{
  "n_layer": 11,
  "d_model": 256,
  "n_experts": 6,
  "experts_per_token": 1,
  "d_expert": 384,
  "d_shared_expert": 0,
  "activation": "tanh_gelu",
  "moe_layers": [1, 2, 3, 4, 5, 6, 7, 8, 9, 10],
  "router_score": "softmax",
  "normalize_top_k": false,
  "routed_scale": 2.45,
  "balance_loss": 0.00416,
  "balance_bias": false,
  "router_z_loss": 0.001,
  "router_noise": 0.1,
  "init_std_router": 0.0282,
  "lr_router": 0.000496,
  "n_head": 4,
  "n_kv_head": 1,
  "head_dim": 64,
  "vocab_size": 2048,
  "norm": "rmsnorm",
  "norm_place": "pre",
  "norm_eps": 1e-06,
  "positions": "rope",
  "rope_base": 10000.0,
  "rope_fraction": 1.0,
  "qk_norm": false,
  "attn_scale": 0.125,
  "tie_embeddings": false,
  "parallel_block": false,
  "init": "uniform",
  "init_std_qkv": 0.0324,
  "init_std_o": 0.0,
  "init_std_up": 0.0324,
  "init_std_down": 0.0,
  "optimizer": "muon_variant",
  "lr": 0.011,
  "lr_mult_down": 2.0,
  "beta1": 0.93,
  "lr_head": 0.00566,
  "warmup_steps": 200,
  "schedule": "wsd",
  "decay_fraction": 0.917,
  "decay_shape": "linear",
  "final_lr_fraction": 0.0,
  "batch_tokens": 65536,
  "seq_len": 256,
  "doc_mask": false,
  "z_loss": 0.0001,
  "train_tokens": 681400000,
  "steps": 10398,
  "dataset": "wikipedia_en"
}
Below are experts of layer 3 (counted from 0) of a mixture-of-experts language model. Rows are named up (a neuron's input weights, with its number) and show model dimensions 0-255. Each number is 500 + 40 x the weight over its row's rms, rounded and kept within 0 to 999. Numbers have three digits each.
Before each expert's rows: "gets" lists some tokens that make up at least twice as much of what it gets as of all text. This comes from a sample of Wikipedia text that the model never trained on. Tokens count by the router's weight.

# expert 3
gets: " of", ",", " in", " for", " by", " and"
up0:551482437482448520547516474508507533503441454480473434459506517514502477513571538449429568456557504486491499502414543450486515530427483445508500487531557458523455413508537473477451470462493428496507489478460514484512466527568444548449545399484523504480549548545446444504507451502573469511427467482532468486479505505521542513501434494531461464519523572485491487460588513431465519512489580543508567521493512488483540503493475470484509466547507512405541440484518455521482457488467528518483456485481527536553445454478564472490492524575512431463509509529521506561502427471551557475589466502475520427553500510483534482493495511499504479520549524588440541466534534476494483431474436497457504468544602528488515537506568472472468569588496591400487516540422494495488498545511455
up1:513500459520477523545508478508560558460482525493507394484579489539486503553510543540520525445492473476561519470577467456515433496475459501460508453507495565545558580488451562473534495535581499477462562462484523510457388449509490513546549501578528500485467524440496428469502433505438514564553569457517536556452483537508491420505494488544506519497540497563447504494611468565483460514486473585448544516485505531508488504489572503479477511458452546485517461489518537517492470480531482512484514531522539499498445459487590450465533434510518509501552527550514507498537506459541470506507544483513486449540517507531516439444476482476465490527519475478553446568513493585472510545496484553607531537467490474511566528550490549602484444540575600535462524533447534457465573503482509
up2:437518478485438545473500483506549506442527417543464418471507400547496505447551457483452528501477513545548523518495553481576510557490532514524475443467503458592461535452475523503466538484490527443500556480502490436436476543540507479538518567461533460536527449506482508610543527469522555464458523535472554505555531494460516497559513426475466487482457528513533508532547454537535510479564542426488580478450422492481509508529511449572424522505426508503616528481529472475440523509491490487421563506506469533488542520493523424499517419515572515506449484528551574478478494445531612489504524617494520570497423520503460508469478530518551458495513502485513569540507491529485473515505473458530477587468500466498475505486485563486524473488507556513453538511542508540430497510487533

# expert 0
gets: "\n", ".", "==", "t", " \"", "y"
up5:417558525537538507488530541553532515489467555544395515539497561544483461553503475503553506428505529460585477491503533579519483416523496529532475490538511534499572553467511516509486481477436530411453446572454449459474503622488537522422420551484475426529488517531567529568544500551538508472483550528521488556544493530505489525522538485529539521488564495463448439569482547525483459502489579513509523497524473514505509516545553486500472589472517549485517494512440519492451492522488482480488503536480508516530549540565465506508475497516432483501529437481429520494489466540510438439509492468404396516525506440518519539527461476433498561511451507472457460548510502458562489555508477472428411395488523472402523503516529547472499500493532430525482516519529481530486475517496520
up6:529526474463453541487474484522442570509545505460543530458477481464506517529446517523558565474457440499551554505547545475512505525471430498515493435442503480515536542451596494577444416531502503577495497516438522559475553464565495486484484497494484485506508497483508525526556499484447503571502521464513467477436498501538532546456476460580534478460490502486496443463536513493507487466505458600566499458410492537463473496488479525549527414471482500511505533549417538453473486472475477552454496482439467527488586483476586529514521462455446577475428474568467533439437545494565469497550483492461475475497477446416434450469449490500438489452507449543547446554457524486478490483539534488458420468471437541565476480557511552437561543525470512506556493553499533446543554483536470
up7:439468460444572511559450553543502500484456440515524499509423524501558506499501473559449518500503543469515455482497496494587471548466556492580415494496498530454485464574541513482460503496478520474557432526508468536500475457536494443492542464439487541444463475510492428519509505477454512525430459503510533489482522487504502526630452420498548469464498489522471477432478504514513512593473475470406563466431510461444430520518438539519463458479475451501516505524543508526423496515474401481462520532419549541513524576441504527547557483469494508520515485452492523433506426481552488560531497467432489541482468440487435524515522532525503545491589575562586491497455456490506511526462465431472490464475466524573452562528527478454502447506439489527497452532526470553521517534512490

# expert 4
gets: "s", "es", "ing", "us", "as", "ers"
up0:487486457404476491502476503537456480446491544519409529472540488479496531490598546548531533508480555489531501549473495513512562551484558456513511547510475498468543495524501466477570386474563469459530472419520528459548495530439494489494528426516535493451468507470518471499520465477520579519548516508526427440522541482398507513434499492558511502525445482491426482490480529505417449452616481504508539554492451448586471426491437507533514558587421576474543481438500460511495478492475475537465488521421553444475485496544569511528502473490450476445500478479508510536545477477482458548486502566538527476551435514533528480492530466451504504490504513504444459521467512457473465514442448436532409501539506600482536560442517448479522488462502447507522477462493483484515570472517550
up1:520566545484449475468471475450492442529551470497536489451520436502504583516451523455541486591439477514480503541481510550465519431561528446395427454515501451475486483443452534501463467439454435491495450442493497463494465513529524557477529467547567561527446597547520546498496533564462512471543492493418571534534456463516462568523492473504510513518509517531539430559547543519497469554554547502522546515548472488520465496507514523505551489490523547521571561513523432470517495520549578503494482473539551474462546489517516489492437468499498512544525514504580548557528493563531526546498515470557416456494452531477549528484503456557529531496498542491517466496505429463492546420539502521458425522450532621502518468449525544496568515570454467484468471549504498543569522492456442
up2:479441504443505432488453490510452517500497522529570532396538470438464558443509485433514452482501496489544503537529515469453558485523476556471486456493508484466420536435528501491513575502503544499485515435481493514500515554520505506389551575520519365512486521508468537520540530472474470528517459405481477511495443502486470454470496523537491562506480478555516464460521499537505464512487442427484406519452462463494513511489553577510452517508455564498570497490463511513454459427558480499486409537470506473512475493556458480501457526572478461422531463522571488545534475510512491479507555422591554474472525506505521463606491470507535505535473540497538470587531489487514487467523468587487441471517584534463468485443517522425499458517449513488549517459528537429492499536573525

# expert 2
gets: ":", "g", "k", "z", "al", "o"
up0:491526522535495458523516518506519413477468562574518516446508588487516554503584514502543510435576559490507456539512456497529570476436511481452460501520537504584470493576471449466499448504518504445425470523478511420442551496507535493400503475566525434403510471493516510445467488458530459470473455516527486560489541503452553508432538471491409464419501479517507592538453538515534450518561471501519515532516514533528492509470508529492465495516532488500473538489525556500444456509517567583478490416491554495495514478456489530468521441482504533519424576481490446555499464475521518477494509478520516522606456527476495499489410547521609482534517504488459548512588534482494495512497587580506520498462499521512511496504505614507469458517565499452548471554480450517474471494481491
up1:506493548524506577519478483534447513443492510377471487460495526471466499566484486399485532469431550487509501574524543431493467520523498445533503549484491426480539477532534512453509508539455521545503555475491502433567526450543556492473509466516452468438447529469526497502503536539435510460417456515423447521491570502518442514526497495513517424461469503475539482497533523493421501532457500511426509457530503453505577507578562540567489507478455504536495469487455418438478543478547535557503525540476544469492453476550521480496454485525496445423536380490527548524542504467539519514529455556514460448523526466565528445508482535538546462435484497520524529510448529510480432555478543514425514471475494526398433553492461541493546414521526551465462470483505567537519462508541514
up2:462380449535473452484443535482550472541539548502570529544481534503562532433437477497513521537437458514482516475581463482562485472546584481506558445449511500480521472454457582571519531513484532465505555528556482460479499541502509473511445504463539420507592463498482469541537521558547568471509513488474456485540485509494517524526548452533550512493496524416477545491443474468471480476477461516493532455465434483527523484553527470571565468451468484481510521477497550550510505451488454459525491514504517586472548545533533445455399528488496541494457439531446470462480470547544507447473521509498448538419400538517534557462467551467550554493478518491570475458424489460554514559484464544466537480540497484508439549509541479467529538473507505483485485460552460559509553545498405

# expert 5
gets: "n", "p", "en", "e", "ar", "il"
up0:524486424510504529521522498557510492485550427428477483496467508454493503458513499540499512494501493551541458546551533526509492536427457472490524549489460526438456578499530548444532545495570540504489476523494452487506447449456526403465541481468464468482552421534524523544512594478562487450491554498507473476565523555494531528507531516454506469619490492521509485467500511572431462486485523622554511530424540546553512572493510464480481419500542532474552457527502452520494528504487551497565500454504522498521494460459549536505510460508522552454555493480486482468436511513467532581447528570592495481562430478541504524462459487460519498492528469512566517474486496553477561491475488529514417511434494537537512485587528521576621528438489546482469477519446489504495457512449581
up1:579532523489519548506525490460492438529503470432488528487542463498511517575500446499535569518475435467532427478544467479514444495506567479494523430452498525499476519444486433509413519471403521562496552512546507500509457519532509488515468474488501534407453522484479512471444463481573476400500581467440556495531500527492519522478458488526474507601567498423468539477521441524494500476454528516488488540506518486584520519504529500466515470464429561441441507501528481401520428485566462495496433538383529401559448488541493539483512464547476515480540456498521499480523595534450480461432460532490512516481451456524480505489558472501513455553510581501546451536458537498499539489469497413572539492478558558505469474503494459550474467478445506504521533500539562461483501452455490
up2:480537561500602482507520516518483524447543483531501504538428531537490400518496455547453443530443401456534454517559437479574495506465437488496535481502484489494500526411525501464518436497445489519541513512491457551575553499457533499563494522468476497487561500553545500498509533495547520515472570525444512473459475483431549550454487458533520468547475502502526598487564605479490600462492517531490532435520445512517550516540502466467523549525476470494522437507478475450482446400570534507495550478435528514488541479461562437545482431539515500563532461489530511439496548526534494546616527493544481484573598534479530526530547483503492538514522491488484434542501544500519496499543502445442500497475484466527529482530513457505424554540477509501494529572473571524572471461488506

# expert 1
gets: " |", "|", "ol", ";", "ir", "on"
up0:509556521464557521461460478500486480547546515533439497509468526468515467483542454542443450456472458470460508493490523496486516503476444481486661445533516502446524533502563553504432537450543480433489488503525520503515514454487477511553536455535524554552515462465477464513493519404466528532534507549574485514487566569494513506552424434529517517492542524562456519488498497535574489474482490517508443462522493465461540474486545460559516414487413546487499546431472517463482543481534571482419436600484483534534450440540617474499445509561451495453540514526487544457472561456421458561505515463592425486476469541498486480459559472566490438514507538550543518491508523521467479468533456505494480501444502458550565508511484534522472523523473409482526487470521498550460529533511477
up1:545438465514542512497453443546467416565477589561586498498518488475565539467424489495495476438462482494523509514468522467562519570540542463535527518475420507503545469503432493469542482443563502517496527492530506478467484512463504526461516519472482577569520465562463517473510578455530460447511496497505509549490502539550524483460527485428556511480572486504450503492517473508510435505469519581544516515446481575545480515590483520479488568514474513513523526464543519479498455522463409531509488538519505516482473477488514505497470457518454435465473471579505531588509473449598438508589449535442590538499485572486563518464431491500559499506420476467462497482565462494487474498505535435525431551461519492493518546552572502528515487489521486566497553493431507581593532480486530
up2:490529465501511543513528470522483471532568479590492501538512461460485460460552512492565479456496554470481501535520550522521471453532430535551560572548518516474491464439474596506526479539518493563434447561488469500476539458446516501502562468495557530500464542460536502489413453534443482487497418517575467516528485504462513555511480522399493526514487537449424524511488518482483511560427436480533512533470553477510498579512476514460464518530527499509501471533439517493515449465459441537512489513473474464568538542519508529399565478529524474497587609471527524441546541511508423562569512534517523451530452475535477569451471517411519480438538504569509452547515499578557551509520463451554457523541491500510456520485532459496508448421507475485528519445402490507479447539488487